Weights of a small mixture-of-experts language model, trained from scratch on English Wikipedia.
Size: 9 layers, width 160, vocabulary 16384, 16.1M parameters.
Experts: 16 experts in each of 8 layers, 160 GeGLU neurons an expert, 2 picks a token, a sigmoid router.
Training: a variant of Muon for the experts, 7079 steps.
Below are experts of layer 2 (counted from 0) of a mixture-of-experts language model. Rows are named router (the router's row for the expert), gate (a neuron's input weights, with its number), up (a neuron's input weights, with its number) and show model dimensions 0-159. Each number is 128 + 32 x the weight over its row's rms, rounded and kept within 0 to 255. Numbers have three digits each.
After each expert's rows: "comes after" lists some tokens at least twice as common just before its tokens as in all text. This comes from a sample of Wikipedia text that the model never trained on. Tokens count by the router's weight.

# expert 13
router:147110174124114080106136112216118170092136139137171104090136119137141084117085107159167104105174132103127091144146112105123137147136043148191116178117184114126147162118163129149095133108136122111086158106077095143142135146152164183111135128152118160202130098111131090139148114076110109171105140172118076141086151146123147118229209121131121138159153108162216078124083162168142151081160114083104134150166199131172131130128090132113114120115120166095151164068067087118126102117148143
gate0:124177105169071085107108106156121125103159159119093131154135127089057103148109188132152150118086136165168088176089098103181052158133063108099111134122159131114156087126116096160158128094127149169092162154152123081130118077150147124113202085130092132078169178141169116192113081078067171082151127181126137150147128163124144179145179104136160164068151134192152128205135146186093129124121104092124094138137150131121179132150112137135113101115108138149108109108130112175099163112182169
up0:116159088115151135096069133129140116083141173109080136138102123153118113090116118113059124138160165087097109093060061145135152137145129148075131111107128084088163167064076146149132203141149090163108128137134101147115123048165145149079126086128107124127133094085194108115157137124118079109137092094093104124130097109145177138108155134100086204098112122112158119125101216123126173141164123142197175088129132142140170116174180126160165091137071085129183115110175128074145105183121129
gate1:138122163076183136142148124102132140128097091174179146069129185137158139162083094129105112093122084151109144108101141075159126120135166147140106106184125137106113082115175064119152112114139142104190132180122114077087154162118072137169078134164088139104155138124130100158055080144136126195083083113114093133180167139120114092146100132183120141165115084193125130160098133159156167114135160111143097137129150117160171166104131140146133140095125148110057118074189108119136178228185099
up1:113115147099080107120151100153041121110121122109090097189095127134061194094137198055142120107081104096131076158108133187100109149113125094162121157151153170140156126112101146128081093113113055105156141118137160138069105091154207118147094136154167089128141119126101162128192190102135159110163186190123171144112132161123123126100121089105137086131154152116102149102131142129079110099173112113117102178150107157082078132144195110135138063161092083117135118188094149113113109088136125
gate2:088138152085090103180127137091110113122110105110079103104128097120154111168150091145121180151114074101130068156164074132111093128094119148126193193102116170070145140144111132141083091155089106160075111046109195173171164156133133116105181092160077147128136122109157140120150151112082116145200153136106118099139168110141109132114179105128119144088114145176146150105140146147141090106138052113113100039108142213144193083143103131108155116105091126149141101142087081124110157085086145
up2:107103162149098125106167154131128127121102099169132173129104118133120120091162163151144110162173121089132125195166128063153093080091113142106122094119100130135201153139114135147128164134101096181158092126096124047133109094049123084101135158114165115095110143136133132120147090087137104121092153160109200078120115177116128127161154137191122115099101144135018112192145118121182097125090181203175091118151112123152091114151095162142140109110077131104038140129063109106137107151168122
gate3:089114127116154153111083149162148117107125121082161163157155065167167153094160125119172116099145149095141085163094159086168148129097139166189128178165191071169127074177098110122111083116092114120114110115113142112190135124142104129131122166126212112104174136122130146121093120091103121172151149083120063128170080117178176153159098165120126205116151128158166087163112133160113135154201074131143109181132100095151150137114164128133162215124134091133172117135059106167136127121087091
up3:111150123148098156094092168177146097060174167160152114112107090137151124148165118135158181100135121102102123086126081037179123142139158163132107154175128120141156094153180094093125148125101150108086121128106095116184143139117137171149142168099166141118116146103109079134183198090105144132152137151114078099109133114074225160139114153148099122050118079127147103152136127143155123061134117127152171154126105092188180147144168150085134186103122124155230123137090137145161151079134145
gate4:125184199172098105174116109161098094101177152154113125109094098098123074160145158131133177192182134130167155172095106079169148195193171167107126142109097136139078126101147113157107147116087140153135114128135097150135176159032138132202153091119100141174122113132156089121175149097139106127103136117123180192101185160177182181138139144134079149089123136140133082142113129112129128115107172100152162070113142143156115087092087110096094156085123079156118091114163137102106129086125170
up4:165138150147175195122173152099107116116098123090085116121046105141137089165144126128137094133165071138135133066124174129144165082092132189100119049089157089158134121114163145118120122190146153085074113194120092095104097189100104116138090078096141121158131128117161130137144113096162135146109122139149140139137129173183158163185167136133082105103160130167148108100133122105113157137168118069075127113180162131170087130161084138053143142165073109104163122114194078138073130076116125
gate5:160164142066117105084133162171111132084141090095157129091179193122113117138114109114137100109152115073110148094099147133082101160119084106127169160118079099127097126126232175112126094103197112128117132083152099112110099141138125120156137149102141150163131061138163188146130110110085124150132119177130122139127218100172127134120165108165139199172089121110158155136131162144073086103126124119123077171161073148112091099234100128050116124142125100168117110129131135134071102153095104
up5:139144142110144105119083144105173125094073178118090140187117084150069075126178127154102135179147148125135105134112136105153132143152103147159152132226123143099131156137135149155153092136168079143093122122109124140157115160094130129184099142120122086081161096135182190116161077167206188121090135131139159105111102183150151135063157067169057139140119137133163085067132150096106150142135162117138115134148171209137116106136090186180136111120124149137114145133123189168082178181106109
comes after: "\n", " |\n", "-", ")\n", "\n\n", ".\n"

# expert 4
router:070194105112101102125120112144123092127095113154169067095137094133136164169164126124136163119171087124123080211108106158150081155127091126095119188078101116107128077109133065103142152136073139196095132073155172138083118152124152201123134113131067150124127143129121146158130131146125171158153082152208109134120130162119094130120115147117177190147171144146109164125120154125101104167148119201082140162154082132146175118163051113141102088147097098162100123176086109181163092148111094
gate0:061176161143127087146092055101077116072111066171172123150133175088111117171109151134137076133126082139124169135110110100130168097103133208159094100108153121122141054134145129134147151130113123149164135113117132116119079065077102150067156150143161090114142120154093132161122114120078118222136092148092100116140116098181125158120096084127109124108120156147119142120194105114058105063111114160142129127129122176168115134156140172140160040152117116142070069148146178151157122102136154
up0:168139178083126128105183144180123118142153167190118085149131082128111085134157104118098175158123131121141146152148117099102162083131146118167171114148108155146104110081098103127124132107145134118118133165161131082146145054106146093030079106144172159169137136058134107114156100117139146135095171150131074081165151095135120199147088172095087162119131084143069177132135121094125123093158161114138125191188187145113120182066117116147101104030120160112169103149115131169143087146167134
gate1:102170108126167090095100119116106131122093102101119129144101149113138105185124145109151138075090118163118068157112074178104111112158138170144065103098083136157116114101152125080155161162119055093171086102135106092137155123127115151137105134126100127110121114107166116126135129131126132144188188172156099134191108167136083140160123185149158142202148184145126074182129092175147097115100148122098100158198099103170193092105081183146102062139064114139134151120176163121212137142166093
up1:180194109137139129123109121135151144163142084137150157200138100179169087150110124140104141118101175136154082091138116144125124116129102141160117125164108149157072130128081123173131182097079150143203136157126099108095131095101086088114110081225161091186091154120090101148154158099152121171089075135113165116091124155138156133124097150098142163133095109088117155118228149121065088118078147113147062145090192120210155126138116180136123123101101128138098104147106148149142134073161165
gate2:151149130132142065175092115184110119155140136168147140101175170165105135149152181162171139118156200073076103114199128099150166144163130162156145169138130115130059104097110143107100123113110129160108156196110099091138132098098084127124130104133124114101120134127176150115106104138095181173149112136092154104176145112075124137124137129155135156200185122053113084107095139112077069111114163177101125128204070138116146129151137122104138114130143191111099120069160134159070100082182191
up2:107125131094096119172167146127097154146106165079118134134120099144130144153105134184099132162089091123129143104153114112134166099169154139195143166136146103182143101116112078186182149099103160097196208149109130170143114115157104161139110172111132095140124123137128168142099159140169091164135147087104140075174092161178068185122105112142132122109108097117133087128214187070133106055124083145136140224124133166152137136165124104147168101095115167157107118085092170138147098199143082
gate3:162175076124116116100077135136127097123092102093088128093123136122124117175132144177149105147177132185070123198044128139105097131102165110116178165144099130180148117136140047078127131134070184132099154102145149120122166096132192149172139103196111148113121075151115156151088141082117108117083135144109049163102141155163137146109114106098103129067110175086088170109096134128149149165176142125143165117146099066121150182165096120161121109130127060128134075140139112113081078142092088
up3:131123131174125105132096153139179097124053139123141117144156100097114146135136154085050116165134090111126115118181076096151125085095157111121117166115077172094178146061099129180085159162163182056060173166166105087104135109048084099088102166131157120146040152189117137136162100111118109133206121104114105123164160081131163122128135168139143143133143110177113120111108156223118130166110106134106137092131144172098105133134103162076123081131149105122139147130155115128112121077120151
gate4:100083136120077138163161180117143075109128117136127076160128155129131187126188104132112118132133128103104124143130153168113114124112133070151109145059093150122177097128142086133103066126137147160104092128196122120083134153125133191108104193111092149123199161113136122151113124161110217202111158165158093110117096122088123131104122170144214069132176104080123179125113096139102154122199172129114088136099118152114189114170114150141108113113128113169081101150106158136213133160157085
up4:135151142122179138154116167105138137120122058111178135094161159134087097040062131126093107129170078096196153124198109123122135119209160076114160124091128068076166131147139126104153118094128149103205122105114138183073123083108093130131168111154169142090108110072090112161113153060141127107090113137093122130097147148112097137123141140129094159134082173155095143106197141091170130111136120121150121078210108140112131136094149086098099117117125126135124101193084132132153100115191084
gate5:070089136141190107164120138149139160117118143214103141115111122134131095169249144144131144134132081112141115110135160134113068155074124137092116172133115117136141077141125142150177135068166150126068109095178113121099150105141129118074102164104149100104159151111144035128111119084119107123119097155112042123178168148159091088137174179086188105182113158099144139099161147172128143169141109112140103133163105153090159107154110088114081080112112103067180116111147135160158127091128126
up5:128216150116070077108108165120108129123209135091104091084172112119097186085107134128148098126138130163123142160142126110194165089123127122131111105154102111102107164080148136158079114137134150090194134182120094098148051124108175162128102026115131142156123168152075164177196159105081115103115152078133232143143115103157130156139125147111124150109111083143150111131072134084124129147165165117137101128064173134167116144088168136126142101113135099159129103129131115078113119174151111
comes after: " (", ".", " \"", ".\n\n", "–", " A"

# expert 0
router:080149138146110138134155145122062167123113109065130162125147140199169159093125126137129124115095091143136106188096141103164161118132133167126091110107153075022180147082144107098106159096081129093114179101116148193107103129163082111087167074152090149085095078164134047139170108083113149116103129102153105109137118149094146190147132112145111141145166096112112123188113120112129155105142105127134175160097149148149129197180167197136136131119143144127092042135115154150129098075139086
gate0:090101172158162131117169116070125162125130096114106088091139135085088131140128151148163092152086157127122133073133139099162180128126139114127173166186156037100105103149177086170136096142077123106155112143107130126133140132148133142139153142161125125098121080197088099062189081173106106212130154111091073172145112189147147188109117125150149141157141115163163067113151170112121170112136082132128119143174047112143173132139145145185122153155155153110147123181108120086123187194142139
up0:074144158127161112078114106097100131073165125101124092101122171143155106176064165156157114179120175146160108100119104130126133138105148099136056121167087092180100126151121118122126087162116126162154098122141108094133126159167142136149203082168146115131152178083139142118087071229109137121141160102149127098080117170136086188106092109195162083121081100113146118163086146105147089073141094126082143169177076098140105109135222134137103158087122168101173122138129113143169157099123136
gate1:095137109169135137157172104144058161148071035102161200125158142212137156092151128092096026148174104137105121147124120143152107120103126173099136203084097126176108105100152170145161186156099139113102135100065092122120114167131074124103129140139134077145190118110077119112153119113134139089106137177119109164180099134112114123112072119174124184171111104137102177187083123122128197118132110116143138109137149117110115138136137141125101124109127119136170142165147108131118124038169110
up1:089099134139088155170111111118113089142123098154099101176097111143123114120113163112149118091150065152140084139098191105135081061088108148099096122166161136068175100083128168090141137060091073155145155069131168093187126109104096147114181173159161128131196143084134112208117121120158130101061115127105119140145124111123133106109114153115092178137075117073176143109113086090123133144163113068124136044165101147132099194124072152133159114168098176091111125110098129177122123110138102
gate2:063143128123176089146120119080080154177116102165150142145119115132208137126123097106081064117081099098199096135043129184143167169122116182132104148086099170074178108118116107144142128105119115165167119127115129121084181069112148101077095124120120097093136114097128106130176144092175099214050149144130111133176161178136170189132107159140160120086160135072157127116113097110124146171105132124100124104086109106136141131132160165103135088121151203125106110163123149156153145086131095
up2:142139162118135092124104105124135117091151118089148128113143172063094164061106129079109104139142111121145137144057135150165104152134147108199140103139090169111129139114171111115085158150124109127166101140131169134185141156115163052128111138104117164158159133129108082114184070140179138127076099176120089093165101173109139178130117166099138139071105120107104135077075120184102103227088132086145213136101099087138111055163114138142145152159154161101083076182104108163150149157151136
gate3:129160144124181124142094126107153110161201138141099164175202143133186080136096126170091077034125138048127187129130133157133150099075093159125179116065145136137170097078098092177103182103102129112131143122141144112103136160110153121133118156138108128119077150143091129122132090073164093112111110107126176156174199131113115204154144135086129144143140127163145109083116107157111096147128154150163160065145121113151140212133162139161062123101098156107125080129155116188128125174117107
up3:141107159178111220111087160106162107162089079162141116089103136125151099084143143175085198097099124130072142126157059165110170100141188057159152122160162060089105117091095167136148115115107115097091156137137047158079084103140075113107134116146109119100130140153124134191119120124127148143097122109165111085120108097091149133138122085162143135157078117138120092125151081172077188208115142126125146169178201159116160160160129109107118132134121068115121090139097144137152132165130134
gate4:133059148155134157167082084152108104187138181135170098105186191155104119168125110133114121097110147136119110142062104116119120171133141092135163135106157111121162179101216152144126160150116205149169094065090181139119044116148153161119155109139151176114037164130132149087154184107111082158112073164096141113160133144138173164170118112161159139076152185118106104131102149156113112138123096128134135133102122098105078155116114175147106138149131099108113154096151187170132135060115161
up4:133088066140125134119144147150119109168150145144183158112099098074091131151094244128132204062121106104147097129109164147142091140148130158129156076064138099145135166084152075095152101150161146091132110114127146102114202141171124201149127118092149082068140181126135158113089133096153103121151159155083138141099115120106087120049142104107100154127115080109170183136120100128102112146057066141116114100142155149085128072134118144174081101151128083148155123154119119100087132098177104
gate5:146137186144136100167160122089090142118155213134136107143129093159122151145162152071112092131134123078113144090107105152161143136157129139142153111062146084094108078131131129137114163101088130114084205169127137138110121161155138175115156066125168105103124112174161133131166075112134176122127187122102120140079118186151083113104142128156150107171136139114074081089116150112126095190134089159126137155105153129136121215115100179150140129095169209163123022163070131123117124095111187
up5:096148082130149159127115108151157116110088128125147092141128069183146122153132099112088064171124118129128148194124104059128089199088155100114066108134153133130058148093160131163111120164087104109157113099122143098108138113175163063147102214169153147127151100149170166118090128022137189134108151132134135168127168120157154105141161118108102152135115113090095143140195071095137126123053158152153102094144098179132182087111166088103093145147086109098097137091160162126137116122105159
comes after: " ", " |", " in", " the", "|", ":"

# expert 1
router:120115179165111088110152108162129151133118088097117120108167130139189170135154088186135109134134076127102185141111171114115100130164142150106119116089132053071156117052103133149140075111073172108036149104133130139133155109156115113095114084126120150068164124142149099123076127116100063074092128148116100100119091107070146189177106088183136152136163081121132130159120112175115160118157127104087087145096131180173124106125134158130130170136110229114114077193117100100156131088122113
gate0:157119083100183166131066173092107130132094087177125139124105154089139121067085115163160109126152103114145142145020080090105159141085093110135180123133146078101134153104159102131154082168126134079139122099113133152076118163135103098159154164110079094134117121100179137132120093061115142102091147041110182122121127068125131183082115121138097075095135119133049156162161097132139117128163084164102116082056159112146133098122175105164121149149131136172173128141113114109154083115135184
up0:069145153140153119154125112126117166106136059144144099138085126174172165099200194162113117102119143113123109154156150091084113100145140159110094170081090155166165186141120191144100111129142117122124130140118153066163133148210105067139207130141159108137094054093180116111120094153144110118133203126111104143133119159105120113153116196086110125172077104131118162130069109103143053140125132068126086121142159125124117155109155119091074063156123119126100128114164162150124126164118052
gate1:059184094125147143132124103150111166123128080099106117175128134152141178151128177058103069134119137151132127140178086172070155115167147178105115077134132115112075148099121115117139095085111149144110109123181166188074110055140103125122141101097144144108051081157120106063128174144145126177092127178094090134116173167124143148112151148074132106104097135087135111139096154039183168147066139131136117173157117124055104094098158083153108121098143082135135123154105136127127118087189122
up1:125107136154102111107111108090117113170182085060133123143109086084121177122152112152144126108127096159116108105155117126110126131065125130115143089057085148120142127165130109099150069111061140145094146118156138177106140176120125075090110150121182092108148077144163092157145136159115148095095119150117148051125126124123099095149176138137150061113169104077156162104119084120114184151115171174143116166129034163160149166108154105183068109112077188139171196170129177118098135072162100
gate2:162139141093094132150135108122122094166132090116134116208198120144109134176178112128104119122168082113171144183171179182130113149129173128104044128186113138133091109165111063148167107102134104116108099115101169119127175117138070076122109121108056132145177191127110077165158163129117134089120163166137084123102090127141099106170104111134090105108141142113150163120133105087139215107099137126189110124127065153116096131171155125121131110147096107093133100157131145183187061120206119
up2:126126104106110150118109103102085105120146093101134153153171079146126165070120175081124114117104130145092123142148164114145168120115154145090117178159106080151153108101129134123102136132131117139126139068108103175115113086074113115103134112151097084082112140100128141072107206017066068117089106087124083114105126116120093126167160120102078147168118126133164171163133181122118095170159081116123123093137107150128078064201148172063074086124189147159139113194158102118167171087133137
gate3:108155111134125115167138166100099148163128137100116137081173155117124099143166122101106117148094108095044141099203100115109155118225133115105145113116137130105144110095104073140160058138130128036076114185077157156073088152206106171157134134067081156132119144172069136107102188119154107171135102104119140166126100146187165105151143088164178146180186099153119125105126148138120143113121163174139141133144130080140120201177125095137105117153096132143069129085135135102132157120114114
up3:154127101075134136128127177110085199145105175112159129140146134116124082074069153122124165096133142104080102166092101086121160157108096123183131161105067114133150142130156164145141159115119197074132169107156144092159076081091078168159139127116093096124094166156179133108150126153166122113160126153113134157133095169164110128086044097105124121118105133115192144122200153149157099149058146137166129163116133136123110133148083078140049138099110067206177168153110071118122163138122122
gate4:086138143172119120137162194147121115127112195037140089105093092094121136154164081189104074126204126112109152111153121161129132109096142128118143134138149116090133153151166178129108087167068105176131128119096156108092081186144177054099081153070129106149131127181106131166059109174090156125165134165147160105092131099092081154155100105144127114130154077139148092148114112147132138120129132107133077113134083144145113142149207139095154094141085141164130129189166112126156160168202089
up4:217144131150120104102131142172125123142117183162173111132131208129144080078058118143095144133166110154134085156137100117112138135100084205121106084048117122137116144152125083162164140137093161187157114139084089125114131152164109081181160164171185119136182095122113154129174117142163216118109129086077175094128118147144123135128112078103125121120133124168088126093086067071135130119133175120163167128097049104150165100104148138082134131107137167105134186165163121129153124105109142
gate5:121158134201113131134112120147115073117099129107119057155154072191162155107096101185118174092148141138157129071088103114084174113177189108092117145142097078108136109178111148110115113103205139191129097085191095141132066122113088118083117174127099109083114108129156126124150138088183111081152161099125152100132116141122144082131177194207135126168075130100058100075171140145118142137101147107081108106130148087139093189122143112158143142067144137155123119136143147112136110150115086
up5:156168147129118097109166117149093057089148101162128132138096077124161150122141135129093104146070090158118098092107117049092188117119122116140085069181112081169139156166149175101156110113121116146115116162159103105140113115120135122110160145163168119133131110130124134098064129127089086125036110124110093125118104202120113084130197141134172123112124078140079039165093077079118142156160151089113109083187110099131098100110138142060120197073108164166128158158131151165161162118125128
comes after: " |", " of", " in", "|", " to", ";"

# expert 7
router:083129085149031161177109150185062210139115127121140103105093112110108176120089145150134137124157068104159128149123141146111145166165117144126094123106088092169135206092141117122157137107114158144072156163102140193116153119100131142120094054133113204108077100148170163167137098101097111150106152087149132074136090145105168140187162133163139119151101077105098098216112110134109139102168111137114139136140122140126160092189096148111128190141079105134173130119170096110172089115132116
gate0:125171008079123156158075140150158164154094136096067104156158094090094184130180109164093154150138124113121137120077125119112106181081172113111120114164113143100165113134089096140089156135069160131106130147143137117128095078094151176121123099166108106110056130099142117183119132125107113198158138089125111150144117199135134133138149071098101130115123150127150158105178146118105155093126107118087084120116081139164101149080095179148110097142207080107071123133130121210142122105158082
up0:115155109131098123080206169134129118114186125096115172142100105147160113073141160147140103133144209145064107097141120111142222143154075126100144178131157169114144176078121150153132149127138132124125109133099124163141121118129082095117166138117170136128142087108107138102074176158078128124104066116097110166055114067130200149106134164079151133114128105112163122069155075116106151150148116124158140113081075177073098133134109113201140110105059195150116154126149128090094172158104154
gate1:138195158159154147057144148067125062125117065122182072120152199125126153098110135116119173071142128151029147118137100120123157196104158109134106098133114123167117212135153150127131152126097153134126130113144153147126100155117156134108149114103133162126106128134060145159096131106100127183171132156083093108140128150092169147136081159148110138139099120122089111147150160168124176079136118092172096120088138122119133150161176137115119141182073092184172058211107092101098186099121123
up1:106108091152156164101169139202144139122139157111106161117171120175159155137172123145143116217117191136089196115083086135104138087155122100129145109097180103103099120120098173170061121113207093132139115134114143130136094154105153072173154155109120118151079118164130113066112168175147078153112070122200137096088113191142147144157147156135150108083150115108184140148122127071178191107124119149145152106113120101082174103128139125142132122078184117105103120129099093086188185152125119
gate2:160107091139151113132104109160135138147127099066131125093035089112110115061099176144161160120147149134189069131105084106140139160133123121109123088110156131085123121164132222167063149089095150175137097100117158129166149133123068082139120127191132114146132118155207180155121112096070118132084144185101107138152133115096185081125152105147113119086097165107083153122139098144166119118118071141107090051177078093122143090097084150137162129145134110152183171138120144154135149096078121
up2:113156120107146147173121123101095071116142127134150034110149133108075141156111131116068111130138125102161186121206141080107158087156117093167131214132159163139064125089162083110169131106112163110085179118174087205146115149119123144127137105124150151115110099091133105149166154125136159119194161160122100052127136100112122112148086222159119163111175073141118136122150145203092160105163161108116120133166143129156075169104107120157102127159137142124166096099165126097141142058146142
gate3:151140092190217073103117142110137151190123137147168095123155152143116154068163142110115170126144109166151145132158205133142152121157094138157124162162099026183107093071107149088145125101142153141207117161145120126153155087130057126133076106154142157099183078108087140133150129166168129118094204141133128122106083127108087143152105085139124099144098160113138109152106158106117118175117170124144135173105175142182136115114135134159160080157086074146150086126123145164110127076194117
up3:136115175115070125056137163134120114095160112081155126102169117107165128061109126151112107110166119121109161123180135141146105164129071125159131163116121085150036083140084163119136142119111100145104091087103115134112087117075166127083138174159128165097134130127131088121129198118133094121119103100133165150141197152107159108094099080119117101085110185101126080120118157153129133121082086169147120143055045108115144113098165067133084176148136127145217114161086148147209127164098127
gate4:129119111121071111087100107224131161152123172168158107110103092113196144123095158139131116078149117100107105149103083133138093162096169182130137108090199137120103070137121072085128084166138119163163191096099166091142140105163106062097163117157154139152158101104068140117089113093126082165175132160081086094140130090116124181182112083077117125150123131156132181171157173162123168122115189125157158141143102157142111065124121133130121098141126093153175151053139124128176108144096153
up4:101115118157118140185076132155099145166091064055147108091170152125161144198129156118143213116147145148126128166196145134101110066121150073143136115169049147152099093134144143097076111123144175105124127171115108130094125170143133121122130095116095073173110142139089194142110072103095105118160165056161131077138094118139135152149151140155139131116181070147139100179142109112120182112125124110098074178151155163145146197106127150161148182095099140104171159174157114094147111112111168
gate5:126151124062102112125102125141113142111149130092126092124117133157101137121133153152146142083115153079109116183158099086095188165164097070142158179106156136076125155121145102088119136204111135079115119133085134139083117106220136174057080051134125087127109063135113107162189127154107125167102151118075148074147127125070156145148158141108143114083133141097114119115152063152150099138105156114109150146105149171103150072130121103126073199058133102139097087128195108131133097105179088
up5:132074152120129119094130118147132143158156156077090119138090196122098093124154113087177118128127105146103078081070191193097073090180159147108118119132134131154086047161128133126113104138148138185147159110178165151121166116111140187148162199117194147115069188097141129104109155129134117126112132146134105223088119149147088116096094127144088140134145122124087095110118103106117092113182076132124135106158120131120062106130130097110145110094069216111105104119096194119139123192137114
comes after: "-", ":", " of", " and", "|", " K"

# expert 8
router:159156087142109140094131135116103152179126093095123113122134154143181157086115155079149166076121104097208125132160104145123127133182107161154096118126103135083089115102120111128130149154110132091048138098103178114117161084130135173178131117174116150219073137159177030136187105085118152072090079074142092088153080142157142150105089129163145114144146144144064101166092117135072170140161146121064104152158169126139122116143107129096094068088113171107141116077112136140136094123140101
gate0:181183140132137131165089084161108129159189140126126107120104180138122165123099100172129067154167087147163127123126138159081142041135193169157180113156172142143105169067139164114072131084066114136103166108111130169098156127133100099113121115074135229145143195136120151132102183128112161123119192184103174118140122116111107116119097120143043156143134158181132145119109119108100112087152146147120119205165107130117132101113103084107131165155098088123136167093114128188116114154138171
up0:116139129099098139114154154178116112086165065145113151107163093162156107163090146140148103145123186124108116109113131129197077151114047116090098168132145159096154156139088119124092126139125113073124181218112106162147176153141097134113130171148161137141067134128147068136114090167088161164135126126060142146179177103065093122108120162070160150150156124081147155101124141080145154253128134153148137160114154092142092092177167134139116118117147110128121153131077101180112141177119150
gate1:107113086120131137098107159169087159123101142103123128164122058116133126136151157157129124088133092140054150114144115103178121108080145074156156119115164180124089141100104099131152093112094123127132037089109060152137123134119076198136116142148127183134137147109203139130114103107115178091099137126223068119086099134149167165118143178118064127175158148112139103121096120135163203103145141141142090113140154140181095168079153080117138138161109142129187139082114158216150173135117147
up1:092143169051127137139100138105149149121144097120126118165118137172149116134121108106143082157109227178101105108108149155119115118099158193171156114102139149106139120097167094141108138111110090111136143138117159129127116104127084088130119107051110140139097079174102118134150140158094099134122129119087174105106101158141099085172157076132154080112130098169137159121140175059091000086078079109144143162145154087075160117164113133099153113118212126169059119151119143104101068094131111
gate2:170162094097103134109112206131084126140131094101170141107154148120230142103163132125146093117108111084155094117159106060097104217149172130160135159114123170133085072125139122142110115184096126102077110090118122144088151097125136156106157105142169152151140185122183098183132145103143154106171167119103064104136165061103120133104120139112141126184102179117144139143133160111179090101159141135121102104087071121161154085152120129078085085077120198154128110155150071154138090133149070
up2:085176184073131218171083087151118132093158139147112121117117122188106171091092131141116110120082103117118136101142119140125043118131131135116122131165080096060149128110112101093086096116150176160172143121126180133107153110147141160125156159170172106151115113129160152092091115097095100151158095159152175111055137194122060152133129117070080162151112132121149108076120134160130146128123139120171196173164171112132157186145188169131063150121144156157073156116159161105105167159114093
gate3:110068123095119165145161109146114139107134162124058193158105125071084144132074095185073087101143102123108069137139078136128059062161127165136186147097124144138136157076085116133120080143133091123112100149138189127090089096126058084105105095168172134165101154155188120148127161127163117086110072088177085144150084164104120084147134151186078114133169108128100103124163187128142117066115156113143104151143123143144139148126117162151115142090110133068149158078129079155160123134172125
up3:106096110137152084126082124104082115087144143109185109082130132154118112160157191099101181145113049096182221166170139089123170165108183080153134156122097125162083145136132096096159170137141143115117062158180137084148096103100181094099141182122121142107177063106119163188169134089115164103172126144142100051113133130121176163131171094143123100132081138113110067165124173116148144156153160181133135154127093147148121097148171094097173139088103178109106122122100138130140155124129094
gate4:102080119182136111102103129159162090138100232062141131117094105086126168132150103152149149129137144114195117135088120140159083138080114145140148121135158134089110182152113152106154121072177104097149124125121162136076153147214105117124129140181105067109114128141083074115164150123119147118101046121199151126136144162111122167161163124175075119147185097115110125176086153164115093148131167110151141150192131129124131162131133131085145102124136126075161201101072115171121187103182102
up4:125107139085185121037080131129175142133113112135118101092116173159135091129076092135114144076109134114113180100117137177171084157085088092181118101133161161117147134170138083177152181105144151141116134149144126109146105103119133116109131143148139134070183166067126113098025092110122119128174124128121112161103147138094166142130113091067064107072064147123171135078188154153128132156087067101137156125124084141151161108122173143157097130186175102110069100146126168154090121107094097
gate5:140119130096153082185080101145107127123137157156097138120134144136114115099117123156104099067150166142165136057103151135109117116105122161163139132171186120062100127139142207106128155080135147135157101070103129124151136094140117130127160165130108111098055140129144114176101087151094152198084183132179124125168103107142182155154145137138084143056211144118123096098172207094075178129099114138055183191096096148126108152123115187151134168153190118129122103083145158128142130107125146
up5:110088154135182084054078125139134110110149129120140137107118206092146101130147114135095149111139119053165133109126172145097043133135134161161132166122133152167151141119107152113146166137134138096075163194108110111146131089122089107116110132133131109148108192104150084193108143087140183112103138144184148119136186075152123124151076159134126162097120117079089198180094155125137038156156088100213108161100181121116120142161064161100143119149114102152080104149174121129093095156144125
comes after: " ", "201", "–", "200", "202", "."